Experts of a small language model.
Size: width 320, vocabulary 2379.
Training: a variant of Muon for the experts, 245M tokens, 7486 steps.
Below are experts of layer 5 (counted from 0) of a mixture-of-experts language model. Rows are named router (the router's row for the expert) and show model dimensions 120-159. Each number is 500 + 50 x the weight over its row's rms, rounded and kept within 0 to 999. Numbers have three digits each.
After each expert's rows: "gets" lists some tokens that make up at least twice as much of what it gets as of all text. This comes from a sample of Wikipedia text that the model never trained on. Tokens count by the router's weight.

# expert 10
router:518497498486509478457513486461454484578559499577394477499606438449505507578484437505513534475475467542502603563605541537
gets: "ch", "ter", "er", "y", "h", "ist"

# expert 12
router:457530540563586500567678473478433487475447486460524530511529553535534469451478599581560312562468498469498527450461502509
gets: "v", " f", "c", " H", " t", "av"

# expert 21
router:550537477502460504440504454469543520534563529538466548470442534476425490511413501481377615462476527549522464475547472574
gets: "ed", "ing", "ated", " of", "s", "ted"

# expert 0
router:447502533454441492426470527489531445494528567504434575476523556575514614519534477382471576487533476494489482495465466529
gets: " the", " a", " to", " of", "'s", " as"

# expert 7
router:496528529571477497413540429466454535546549509452570510538550533518504406507569452468492530456469504456508464486487584474
gets: "-", "|", "o", "ou", "–", " A"

# expert 9
router:617435426476548416496420504515494547473485500394462434498485458428455564490390515539427545445422527508485438524424521456
gets: " was", " is", " that", "ing", "\"", "y"

# expert 3
router:499552473496615538456530386483513541466420493465490474505496409450464383440551477522481365549564538500555532610552541461
gets: "l", "ol", "i", " L", "j", " K"

# expert 14
router:632531456433520455468421539567510557547544485475476519554579536509556492491491456515499488499558532574509410489475426440
gets: " in", " In", " at", "In", " on", " of"

# expert 2
router:498525474459499517514442574457535576474456470536515456528427554473472438495533478442425567514509550493557430603436471465
gets: "m", ",", " had", " has", " have", "an"

# expert 20
router:515551492488574459423570470458579468468555414482480512512498425556467457427477555539417501488501505522477451495599476464
gets: "e", "o", "5", "9", "6", "4"

# expert 5
router:417526531575551518577587454504513523483455535465557539418438567526541454492433562570544453458470549387467474478522556491
gets: "ac", " p", "ig", " s", " w", " c"

# expert 19
router:484444446595596563561558433523513482439405455482524587499541429507470520530538500534514355463543557462532479487559536414
gets: "\n", " (", " ", " S", " E", " N"

# expert 11
router:454485496515525543454480434482487532486454415486480527412502525450508505507468517525437440451476479468566532564557497479
gets: "t", "z", "el", "ar", "k", " T"

# expert 6
router:539492470542508460573492601580463470532500505574504479392594488371471517500545484559441611457555438477567512522545490487
gets: "en", "un", "ens", "in", "u", "i"

# expert 15
router:451466381450514456477485440527545508486490462482427539564477550510519516527555575538523506500396439456523471544522567449
gets: "b", "l", "n", " B", " b", "and"

# expert 4
router:507471411554472496481467542491489612588560416410494438539493431531496475502471465467459523465541530506624406494483517566
gets: ".", "s.", "es.", "a.", ").", "y."

# expert 16
router:490488504571521555554453526443436520577485452544436445444513532461559566524476410539599493492506567519522514494511447436
gets: "s", "on", "es", "ers", "le", "les"

# expert 1
router:493575540540371506491406568558548433484545559570537551505449461481428542542552465405447567519528501549427502479458360620
gets: " |", "|", "-", ":", "==", " =="

# expert 8
router:542521478481582431483547595452362508391489518478497473455571596512433450454511498495453561532476488529523538375514486557
gets: "at", "ap", "ard", "end", "and", "ag"

# expert 23
router:525531486545421515455529485500527559527492470490474499557513495464559521492425441504507545503534424558518482555493457511
gets: "A", " a", " A", " an", " The", "I"